python train.py --num_hidden_layers=8 --hidden_size=128 --n_experts=64 --experts_per_token=2 --d_expert=48 --d_shared_expert=64 --hidden_act="reglu" --moe_layers=[1, 3, 5, 7] --router_score="softmax" --normalize_top_k=true --routed_scale=1.5 --balance_loss=0.00898 --balance_bias=false --router_noise=0.05 --router_bias=true --init_std_router=0.0122 --lr_router=0.00171 --num_attention_heads=2 --num_key_value_heads=2 --head_dim=64 --vocab_size=1672 --norm="rmsnorm" --norm_place="pre" --norm_eps=1e-06 --positions="rope" --rope_theta=10000.0 --rope_fraction=1.0 --qk_norm=false --attn_scale=0.125 --tie_word_embeddings=false --parallel_block=false --init="normal" --init_std_qkv=0.0655 --init_std_o=0.0655 --init_std_up=0.0655 --init_std_down=0.0 --optimizer="adamw" --learning_rate=0.00309 --beta1=0.9 --beta2=0.95 --weight_decay=0.24 --lr_head=0.015 --warmup_steps=298 --schedule="wsd" --decay_fraction=0.927 --decay_shape="linear" --final_lr_fraction=0.05 --batch_tokens=131072 --max_seq_len=1024 --doc_mask=true --z_loss=1e-05 --train_tokens=421200000 --max_steps=3214 --dataset="wikipedia_en"
Below are experts of layer 3 (counted from 0) of a mixture-of-experts language model. Rows are named gate (a neuron's input weights, with its number), up (a neuron's input weights, with its number), down (a neuron's output weights, with its number) and show model dimensions 0-127. Each number is 500 + 25 x the weight over its row's rms, rounded and kept within 0 to 999. Numbers have three digits each.
Before each expert's rows: "comes before" lists some tokens at least twice as common just after its tokens as in all text; "gets" lists some tokens that make up at least twice as much of what it gets as of all text. This comes from a sample of Wikipedia text that the model never trained on. Tokens count by the router's weight.

# expert 10
comes before: "s", "ed", " (", "ing", "ow", "a"
gets: "\"", "ill", " all", "ell", "iz", " cl"
gate5:478459491508518521498504459547467556487503520499509501534489526526505523506538489506483494492545508530466548510476430486503522486514488497509457519510509521454475547475521457543515473525501508546491494490498518552511501525520456489479509448488485438490498484509515507516490506499508504495523502479533542482510471513464495513520507475514494516487470565529499483488513527484520535521511
up5:506506514533458521470453515512501477470472527482503538514512446538489527473461496503488512549485502481473526518510517486517493455522477496533421520488496504508529494521552454513515518508462548512479490540497490472502477512493514489487465513505538525535478528511502490453481492544500486527477506494479500505501516470498528516499505466472536514460509473498508499494516470554458486484534
down5:506506531512513521532543502479502531466523498504525500526475468492477500492498486487484479502529537482524500466469508523504480483544521520515473506479500505516485507486483503528486507545530548452477491512501453479488538542483488499527526493450498496495548467518498520515484486490508485533487473520451483505480486537518560488504492521586532503499546498506489501464499483451496469441497
gate6:539519482464550544554498474450526473501538538476491499543513474498449499516483506504490505468508526488494530525513491518524499509517517491484497525501477511492482462468494516476466477503565538478489479487500511534529498548459481509499480472511532491514510456504498473509526466528459485525468483418495506507509488471514524484531468532515509486497481548471491495482493487489500484487496
up6:505505500528489523529453489511470488461548525489520503480543515484458477509473533534513478488469545483505517477517457508541532485511477505466474520527480518479502509507462459480499484503511530501505496510486551507493554520502530551481499491515482477515473532533475488525539496509543507548485504473533506524497493481543484503518487484482495500485496454489449557479517456514491465494528
down6:502475503503483532498515514450501486459512488505474466521459487493474553484469487505503468502497537492514453457541498539496439473465473490506522503459473542499462519462472495517524474525510514476505505488465489442447474506501481503525488521515508523491476523492500516557512464499487507479481507470468515446492487536514479474468498474502533486477521496523514479503492511467467464515479

# expert 56
comes before: " ", " —", " S", " N", " M", " D"
gets: " |", ";", "|", " -", ");"
gate19:469513475481479519491505469468555494486504472499521551500475499502510475519570532511488471483474502502463466529494508499547535496522501512478504519503483519508424520520504489472489426507489517528483465561487527470506489479498507516517497500553507542563472499517492494538499478504465505499500505523503528465501478478480502500481490502489497525512522478526523491529548515486503477544504
up19:516511532505523509489478518510471477488475521474529464515474532487454536477439512487481529498512542492532534466509499493488472487496529517533513500529517518518566492486468485524509540475529468491521505454516492542516484511505510466445491469479463471479517472495522505463504535501505506492511475500534454536480491520491490526481477509495514505492489522459519532458451498523535506456529
down19:485513486502508496499521493490497468484531516493421493518512507502471511493525491489478512493515539476502502509522501476553484536503507565494514491511509513493514520475492479539481489531514471545509425488498476502503574509501493520509485484542525509491502383460540502488511483518499507512486481508488465517494521489510471525450482493514530504482544481484500501495512513492510482520507
gate20:496502483498510512494534480494546526520495509505465551504496454481481486502470475479528511462443488482486477505474518498480515493520529474493481481535452489486490477520510501549511469487514517491454486493498555495490517490490494513500518485478501485538541508521505508534478535490484448502556484541463486481506550518527511505506509456472519550514526543514494531491557486477533457480482
up20:484499493504469514476545513503530536522545512514466502500493496474499507490468486518544527501453472480451468506491509501485501491548506485488477482532475498502493490514505523521540497488512498503466507521518520494474485492469500494493460452514512534543543511511505490527494496481514430479585498521471484484509565508560482512529498504486490548536497477511492491495537500485545479480476
down20:493540500519521460487468510492515557472452483465527553516511493517494442490524513485460480494492509512491489511476488526502500506515527465513486470504456469483477526483474501473507541476500541507528511496488534486465488452488510507467522461466542439534499516477513488483525497526493509494510491487499490501520430494490531476505496479540528508488486497537450496492532495545473535508493

# expert 20
comes before: " by", " to", "ed", " in", "ing", " of"
gets: "er", "ed", "ig", "is", "ce", "red"
gate7:486503532478567549499489511503526500510488426487504521477477510473492533530488471515480511507520505468530511529522513500502496571498513469516502486486493508499497509522507501531486503537483514517502516504486526495518476527482529538483465489515517494502453479531518500527509514470535534478464465550477497495517455520521533534530473535459478501486545499489537507503499507478559510552529
up7:480505484505461508522460492503460503491427498504491479499502500497531501456453461519520510511474494534464502491456478499491496486503522534500503487525502483481485489496486453551435478440492470535507493540491494523468534500474481502519517514508504542511507503516473481512517499446503476515469486503490467499536539514499506515542457473474498476507485522483509509470500524495539460482562
down7:497508508501568502491520535472492537491550471523516517490504493509517478511468503464490517511488459484527499497510492492504555485469465523496504504484508469483482533485471446524509464519489473490531444512521499498474531526520535524476510536466501488462499488506490470505503526497508501507517446572491468539502490531499478573526469475498463488501512510494524476504521539500511489509455
gate8:523545500482533480493518534518517503471540498508477485498485504491520506499505525511532528526506530481455537496469522492524523468508495537464510502474485478462529550488478480482485497459465472476532481469501509529574505518504466519489473512534446461522459492504499504526535518503515491463484525503470432490495472489489475494485499507535489531514479503547511489486462492447519512523492
up8:518501517497525508481507497487499512522497539507507515508540544527534518459452538497525495525498549459498507463464487539534514499490525514453502499519456508481577473502500488504498542493491477497498481510536498531536522518531472522492543485477484442489490509510453489520488516500505519453455495497484515536478511520506501490449502478519502492516539518505504500512448479465470496522548
down8:464509501487488529523497498507500536466515513438484498509422508478487512508539512501512496538493493461485484503504550486503505526498488527506488497487498487500519476485497494519487466534482457500498500494466476474458459494516483493484544494492475524472494465501504550487491530510476465508545541487514525433499504511449504500534542508531513472443530479469508555525504489527463484498487

# expert 60
comes before: " |", "–", ",", ".", ")", ")\n"
gets: "1", "2", "3", "4", "0", "6"
gate7:539529498514607557526515505494529519492488447496519489512510511550539503506481509528498500477510496516513521519537514520506488461504520464543474516505504514483531497491510512461518507472501473507501485539458481507489534521475457527520516512500446474539494497501503516541522491508465499512524498530498528571508510504511496475493483514547466482510502539478481509473503499475508476502517
up7:488500492473455452461473510484499483490497527509462532479482506465461520525534503478471450519485541484481461452466499504524548495498522540479520506495521498524509478495535526534482482538489517484509511481540532497511490458545548453476470480484507467461485496495501486468457505487511501499479479504519473469500487502451479533537508488480534535486488482549494498529502480505468513479488
down7:479530477476518515479498502464519470517463515511470484514491497523485479515524447507537496495498515478490469516535513496494482505457532524483516518496484516505511526535470519477543505486490530484459530502481506507511516520551493559518475488534487511437531540548495514458490487455512556514455496525494518515505510530464514505464507524515475529484447488506542518478519494534489454484505
gate8:529494524534472523486521463482507509493482541468443499512480499524545445511485514484472507448476460530517489510539484480503515518510510451495524487524476508488504531487489495490502513479537489482506540542540512540492494512485476519507492457496519501519554466508512485474533494548476499498478466508502491537526517524520462469501489444523514526515522500488468434536513504523524488524515
up8:490472497477528519487501536526516485498530501550486495524508497498485481491502481516514510532505520472479508487519511505497512477493500569476434524449530474536491471506522516534531487508450490517528496488487468468506473514528514500489485536501466514432452511473487518538485495466509511530536540479480492435496493494483500557520513514492463491517496484521492512428504487490487506469498
down8:528463506517503489502507463509501522476520517535477514532523538482487501541521504474478490501519476502475498474484540544492499505480549508492493514485470500521477519443532477485517490492499519556478517475546473504554485524525493530480491476501494513536507487511514476468486455475500487450478495504485491534502488465531551550462489484507533552500478505488518463536552549504507474499505

# expert 2
comes before: " ", " |", "%", "0", "8", "6"
gets: " |", ".", ";", ",", "6", "8"
gate13:456489526529529523527520474519534514483502499494504485558520474515454481536494460498538459475448522493518531522511521498476478511490478498497502496491521479499484449487521544491515503506487495504482502506526490513468524533535497491475507487512506511471466516554495502500480492497536541497552528491438494469497490467516509530514487439495478528485511520526527501459525489476516468430478
up13:503500553536551504497512466505482548507519533501474489484481518519491519490499497481540510499475499505508517502526524491504473521507477479498491479489480491497467493467546548516537528500465473468492502489511511512475528497519502503482470509477508535486452484536449458494501478524502495528554553487453482491490501459517512515534484465462503507469528500473515488459501499480481446433462
down13:503464485505455519481484504511518518482504496473482458492483449535520493522441521503504530512514478505530481521526507533484500470475521498457475498473522555477468539494493496415475522468472483522536503518493502504526488500480497506487475471470455517510537502497512520493512438445529507501527544445493498503488510493491498489498529526498469470491507488540523458485512521505525511503531
gate14:533547509460482520477473550493516471516527508539499502469481487494543480472574521500501538479482493491479516541499499488500482498496466502511501496488516511489535536496484510531546479492487453486512523546536485497503470509506502495496539543503444452513483485451485501483464493470508474492497473491502486520463522485528495504511510470451493530574511500475515496498501452518536503501482
up14:461497500517505503492538495531486504483492471515494500526510536510413510490454455482515512533525509507505498477512493500504508471519513495473496523478447495542460454490505470512456514518529520506500487469454546523505523531477467505535483494536544529514500497546530516532503484514470521526486536477501543458528503497483479504522473502531514468467518490495486473492465519509460514513542
down14:512469478447509527479503474476513483507518496554472505519447499487491480519503502463497489472505486472502484534466483479511493512500449480498484477473543484508533524537501542533539465472509520514488465509527493495476477531456515570467535473473459546507472486486508499533516511517479538515479502527548527541480502507521472502503513488509545539516453498488522493513492493524495522482517

# expert 42
comes before: ",", " of", "'s", " and", " (", " in"
gets: "y", "ary", "on", "ly", "ie", "ry"
gate5:510525515511526506492512527492483469474526463504489530448483485511466541534517501507528530517463495520507550466477540490521506509472503506529472470513520531501538489531535476477485486473494534498480504518496513449496529473513466520510537465539517545536487451527498488490550489472537524452506515476517499468509484480486478515536473515469506518464473474540465510515475484484503488470535
up5:471535480516517534526463486517507526524471493494538484500501476503508483478486466492481495453529501486510525509503490460501485529492509541475483507476495522502510462501462539522482536531505521504489501503492495496490522511533541508479421502519444492504495513460499481462553494512500487486510507523447479541482511514526480527511432516494511506455537502512548449508484492482518508477553
down5:506507522494454520508453495512487541488488450503507537474527498504546518485476494522482485493513512517478494502552528480487480491499473545500523472506522471505509497492490518519475473502518503547488486456507470452484478491516523449482489515476507469473505489486495488541538533468456475514512532542530490496491516488479543612506500480486477524526493528490514521493518478511500515482522
gate6:520509521487494544502483531533482511442487454464530512493531499499500492470528495553513498496509544469488486494483522470482473466475521531544479506478507510498534514466478525504521529508452501485471507491490520530530488547526520520499513467536516492529511480477545519518549513531505494486495506510542478479499506478497521510468442490475456533469450471473505504502505492532488503554470
up6:513475515494527509504512519486519535477503502452473577514520518541467539534485531556477489516520523515491485504512468529496511515476477478512542499462469491504490462503533483464489497490439493483510499507516510518466503524492501503523549497474501465544491494495471510550502520486522488545497502476518533553488473494517489499518477522473461452492502483460514481459489475476468489518536
down6:465470490530521495498480480516521503461445496527478517491472489476505490492514510496495481483468514480492515477473552467536480500523484543501488505487491533547526541512524482480472523547553504534438483494494512502523504486517523505502520519521476533551455486515483503461477540499508471507490536518458505506468523521500516505484500535518502492466501502520520530464530545443534519542502

# expert 38
comes before: " the", " and", " he", " which", " a", " but"
gets: ",", " and", " that", "ly", " which", " but"
gate20:514485485468490467485507459531461473511496514503462487491477503510511476544508520506506462445453484471536523501514464496497471551478490500519519462553534498487485479522489478507513487513476423484507551524503537514494496450434531493520510486491504483481504475496550507513514517516494516476501507518508437551543478484484491478496507494528543497519500520526518492488521479496504484508497
up20:515476504518476508470499448483540511507498512494506515510511480491499507549578534546527520500515462494461453519495455510508541492474497536537515482487456529512524505521471469504534502510487471520502521464451508477536524471516514517431493525536490524527507462467481483497487500450518477500531513488494476490495485481498504495451507517460497498483511509506497559486493527481509522491487
down20:514526481474531526496560466513482474493516468486513488475480539522508506502537504468528526516471452484541518506483498485510518499581466516482506547491501505512501459494513499502484492503476523534525495527483524484494431515493494476468468521519461507459497462493530474475472485523509454500479522560509514513506459504483545495547518509493497462518488508497511483501470502520520521497543
gate21:517484516502488473463459522508535502506490480504494509492509527437520505491476489527509518435555486501494508459491496497492536443558507514494512507464455462517492497515496518546480496536480499476528510499452491507479528528475510552453460520502486481486501478496462469491485493496530485496474501472471498508493493423497473526512501462465488507519513496473512454474479497508497481529477
up21:493507473518472530504507483527481515479518540462515522485486432526467477476514518508509499508476497502519499500529470486530480529464504527500504518512510559444516493509473470473536495476524503530496492501512500481543409445511478525476494485509522551524506479559549486481492512539477520551527480504505508506486526494476498499507500501535484515502486491532449524523497498499502505521516
down21:544457502521489490496511468446514475513475516472442499503496524490472483480502505524527545509505549493503534472479511471564507466514500493518477496484555491460488494542503502521456532489485499518476530538508509546515490506491481495526467514547498513528480517499504526472489490494485485462486490473513557469499498528525461516515465537503475498516511443487484508502495444529490489478508

# expert 37
comes before: "s", "ing", "ed", "er", " of", "her"
gets: "est", "ast", "et", "ort", "ard", "our"
gate13:457437528435470522472533444459548523511511489493444514484532496475474448456521521505495498473486479469472501498539533493540492503536521518518482464513495472492513442461531499503530537480494507502463489514519505528483492518520480495474496491510511482519497489494508453491499494523463511482501508515519507500547488507520486499492529497499504492465511440499519498498479500497526495517447
up13:469492533497482538523534467498498466510491551528505480502525504483454502463549534481516484537482490512482481477556526518505501463464515531521521474484493494510518492474482528512485502452450523514470505509478530490541508528483494511505506478542531498537510529488483494480510507523507504481459539486507497512574501520466490471493510509523473491441485473532511533461496505544486530507516
down13:499488509563543528497514498514520528516537481500556497503504503492529470497549485474476477517497512502487502520521500534473467514521459528487501478485524457486523507503478466501529498513492457489504519478472468515496517505516520477488484496458563455484512531516439545475505558513504487501465497522509537490489482495464507478461513494499500472519449496494498502501499460431472492479472
gate14:488534485455523520494499514473503470500525502537509524524531541540476494511481506532502472518501469528487472525517525518540527503484487486513534551502514477523520530490503488522531524493526537571516496517500503536514467505510475491474528500522460506486484497521509514515476478510509507499515506508544554515537500448518465466480503485472448513472530525454447510468472491473501503448491
up14:553490564529450481487505447524474524466500498486486525480525514482518502470497489510459521500457490481505510484476456474467497502521481502518445532464528494504489473517493521481507503507490501497461522482498480517476517469481495514527460475506491505481523528539553501490531484499519487505546477514477494500466554494454482520494573501502506532494455475525505525493460488480522496507524
down14:516524535470525512471566486522501478505499500497505505439475510545553481478501530453568523471470503496492502489504475496499511521484519514476474490479536537517483493524513532477489533520496502494486494516485522530539510530511506526504482474517557511515524518519518472473479492523498509502444472481474529537506473544501477516505472510511530471469530493491518558526516451520509499509468

# expert 31
comes before: ",", "\n", " (", " |", "'s", " and"
gets: "a", "ia", "en", "an", "on", "e"
gate7:502490487458527468467509516529516494526528503498493485474476491473531515507507582532505470478502477465473459481543497428493469493537499485500515500504496508519480439529492455479489485482494488442497489524466495484526512502484467478484464520497539528483490479460533501479529495478497508507510469464500531488504488512451532508523465508505502502515438525502490459523509514522480478522491
up7:497449500462477478482500516476524474469513515476542580468503483471479499484484487491525470527513488504494514478456512545509506528507497459476490471519508507467479495560552508501497496517527505523518494499516516496507513496545525530507466480562483520462542500517481500536513569518501524520542513493513487542493509536518550500498530530507513503484471488491497511479482490493511474492461
down7:514526473517512513480487472482529500501459498493502501503496547494494504545522499477533532487523484509523525514506540503557540502526495496499500495512477483496555498504512491506467444499472510525497481511532529483540480493527494486508565519513449508482474475485484486530499460479550557474480497497451486518473463476495467562498476482476480498491533556495504509509465480522524480470521
gate8:516494492505516486512479499548481474498543505511504484484497509469498481508497543494523439453506516467500500486528511470513517487529488545502469513515498505508514465498417499486517519503488485462492480521501529479523490491477459455494521521439504545503502489463530519499492418508530491504502452517497523471484485486506518512503456509499519513519489520485500479542501533450473504556485
up8:520528486497495545487535528495493452568482511508519443496509505494530471512515490467511528472493510488506485500538497431505489490479498482540491519497452520533500472513489480463483510486493476410510486512501502508529536525490517499509544507498508529537473474500506496468510481518554500476524497494499522550492481455501502501489449480512475497511506464491542491555486505513495492493528
down8:520530508492452501509494530562478521501485511480500521486514492500488506499468501543464481464441465522483529520534551487486459516456464490522557491522525506497475510474502522504533526525540531466484478488497499544459490533487494490511444470488486478520490519477527502474456484501501512514496516537505507425480527480503515477502494503509495500485509505519458476495542516507478465531509

# expert 1
comes before: " |", ".", ";", " |\n", "′", "°"
gets: "th", " first", " Sh", "1", "10", "00"
gate3:521478521476541494465536488466520453499512507476510481542440534501503436522521543461498486468550519490500501544534518490506480522496453490469486486461539524510527504445471512471507497487484537482484467541486493486524525477544498480506489488499532482526509471546498527483499496478494512485497488479493532484502521522472533539507532513465489491506535502525518503522527507481524500458503
up3:542526496488534476462520514485494493512501477457535449550471498467527487516491498497466481497518447501521501505513490500481554487519504496487515521489519506511515557505500535479502530500523525521488477553537484521512518514514548486444511527519518474500489505489542488505522522472545556483485492522507487473475495537478500483473464497527465515514492484512514465505493541434503528538484
down3:482439467481478504489543488513471467491494494511498543528468457489484446481494506458529474474508478550496467501465462481479487494510481509488438529485508527519465508506486481515496497488491511507480520514506480486489491459508485522512518546493485493494475545541478510517471500509487450516455543452524530485480525487487511516546502478497481484495490450478479486538509517552481467485486
gate4:523461555452517522494509515477514485486518522518499491510446546484525488524499525474496506479513510475523501486539513480517536491479501509456497515503527551471487474467460511519510500551498521522496504559511484565503494497481475531466477476526537470533519479532490513516523471508476542524469516506496491513547452494521529492529493515483520481514525523522533482540475502478461476490500
up4:491564484546475506513501466551528541493533526479520515525533494512466451490511487516485482535517487481464505510470455470530495470499519512525492523506499478521522490506510485489526490465509496518480482467492478496541483508521512463484529510531457534520472441511470459491472504474521477493521485509485472503433514503492508519440495503519482540494447480484472487485486470522524520513493
down4:528540481500494496466514513486518480518505508501493468479512496481461506494508471454452500512441496521525452517524497468492533478512525500489516488484489496498498471493464505529490482509497502509504467483504459459461501517529537517508477462542491465466481493510506511511499446533480493520471500548526530480494486533486499527509457474532478513463510509579448477507539502525515491548470

# expert 19
comes before: ",", "s", "\n", " (", " and", " of"
gets: "le", "re", "ter", "he", "ay", "and"
gate9:511477508500503515451513513551507458518495538456472554522482491505493520463492512467502430488504498476530536477525468460496529476509513495514502511551484488547537471521534511551485509490482527514526498505492523438486547505477472499466467505487554502536536483524509475535514507495498493523478473501520519525466498509539509517486467483464521504498523503494509523499540512483497471506508
up9:483495494491487479501489494500477515539534516464520477469491532488464450493464517504463536435498468479482480509471476545509454520510516486524454491497505504476472489506513469444530482495536482491473511497478483525506454492476504479524541481516487523456489506503443450482487533475492491485509552508530502481540509476493481480473545494482515496512519510488514472467486508490527499520562
down9:498465518505540503524562480509510501479523495487506487484499539452493450510533525521527469485465502448450582526481461539500480489519475489484483537501526517491505554460493512500490533511513500465463535530516506504488494494503494509532497510496524491540515512437511522469501520477495523490474503510493485524532513475522536490474532507506495517518459471514496491526465478472487522529497
gate10:546517517506524493533484505480549489503525452517519530497509521507559518496520518564483496488516514509464540518499488466512535522449496476476501515510499495505518522514451496482480515474481492470493492486483462543514540515502516511485490518522484477525484462479535452514494516511506504571513466547502494468473440499506513475516458527487514481501547524522531481503506498514498457523489
up10:480465527493486520514485511509555542495480493462535519507505444514506498511527481500471498513523464519506522515507479482500447488529502534496459518484534456507520491480479534529491487465487542490501504460512514432498494479477495513513506505520550509511540545506502494470523535496486495544499520537491455490533541480523481525499515541534469525535502478540490481528467487511511452512490
down10:485537506474469537493478503503500509497531551509494530504510483445499492502542533514485535564486454531514484500520537465486453470482520489487507542494467504519501475492491491552475498546496521490516458496514519461531502558509501512496513535530476499460503547486486503457497500521543499493488488518496487478539477519533506508451492502435506495515545492505514468514490498476515510496473

# expert 58
comes before: " ", " |", ".", ",", "–", "2"
gets: ",", "6", "7", " ad", " years", " January"
gate3:510539521452499526483512530493514504442515492526508511488490496553560474457472529471514516477492537493504525529486546470510501509517508559501443513486484493508473512474530523515495522455452497519488486518481484503496531538456478483466508486513530548484515502484521534485492495518484506494516490495491505490554502511534514498539484481471510437502564529488511498527501512482486491515505
up3:490524530499495494480508488509498510489503507481489497498478501494562483504496500503467466485461531467424499515500537490505498507516473481501419512484476515528489530541498490545504459489496475536469491516507530500489501486508501460485535480505508532510499507471476484557484541476478516527533499523533487523514509487541532485466519502467515465525484547453488493498475511443459541510488
down3:503425541517495509531498535479509507532498505504515541519506483511481494509476494502545490483510526485475516490506483494424463470492492518473480497476512485462475563486514513480528502496486548478522527489515524480515511522559501512516483507478522502550531537490469556496518532468477503531492487471481516511460523491500469474498520472504505535462497465508537505525497456494496476506463
gate4:468475503520510528433483480481490510495536503544482512500532500505539455502544492508479537480508514514534514512478508489507487482516519527539440503472536498460477506495443473464505516511494523490468481520468491489527525483514532495508482476535505478475542469536494496553513474485542494508479481473495512486494504458561476533505482514482525488480497495512499471509458530461518537531519
up4:490508498465497494543470547504527487491492464459491506512465478511469519491494491527491478492495466484460503529488500507478514481526460481467528455552522496517503480491538447523532549483540490548484491513497476527477460540499478534489496524487528524547486547492524507480476479540485500496510510484520487494538470532449488486489511485479462511499507501480539495469535483553509473497477
down4:465523503477565522492489506503501468486510495454502490481497477491553458530496487477538481484510477516496503460513479509512525465528493536484466559488509470479510524528494495530507464483461477482442481518501487514542463520462517515425506522471531483483449520472495517512510487504506498521510461481518461523501472495523518460515499490529497517504504495484504476509531479513504545504448

# expert 33
comes before: " to", " by", " in", " on", " that", "ion"
gets: "ed", "ent", "ated", "op", "et", "ap"
gate7:540505485496483518541483492492511448504457521444517482513457488523493464526467496530477525491509510522458540517508479491522502482480542508522499547475458481522509530493490508509503497534506509502491501468492459522468528563530479519465490482508496487533539511505513494482494483510477502440511519494497505505521433462561484547473492530500519498535530492468495490491498522486514537522518
up7:509540485506457524504526499504487506473457484537497492497463571481480488481492470461483509490460525520488523503482492485489451481520483534528483459493499481484474494502525477475508517505502493476528511477480537520484482578489525529478504538501479506520486473494522510453556490507550479472496523489490491531486476471528513511495499471510471517511503585485512491489521530458492505536496
down7:491501470483477483499490506565457498505463520513519497465510484492475571520526457493518461511495509511484440444517514487572499497517470523472506485516492485486519472511469501549498510485518523521504488522498501492496493494478476479490551488560465488435503546489508500497513475459483491470512482515496499445509493492519506500503516477491529511506516476481471467534479524496523460499520
gate8:502509512492581498493459507524474508490542475470506521523508518450523498524493550468491530526519505545467511576498518492509506479460481493487470500459512503479480526547534487514527498511480468533460468496515502465550517481499501492524475488500483532493450523508511521498483502487508493546509500547462505516500530515528520538505442526490532491483522497511537499498511482521498498509516
up8:495491488546502524490536491483497497490508486540505523444468544478468477507499508477503457488496445507446502487472511473489524507493474510497531487540456510479511505486468499491511530491490530465464466540491504519485482512486482472487522498505452517504522461506508499494477401539496478473515484510524449487484482538495518516497553530484497523483482477523492514466537496508490471469498
down8:530521501425504516514466507524505479476493474532558550526579486460529494475529524492473491477494503510482524487494533454535515486488477515486480435504517456512473496465509482506491501493488453498521502478507526492464481519494556483440523485492485512501458498497486533518478508463473500493515436487498496528507499491517501536493505502474500531497489486499507491522538499518507494496508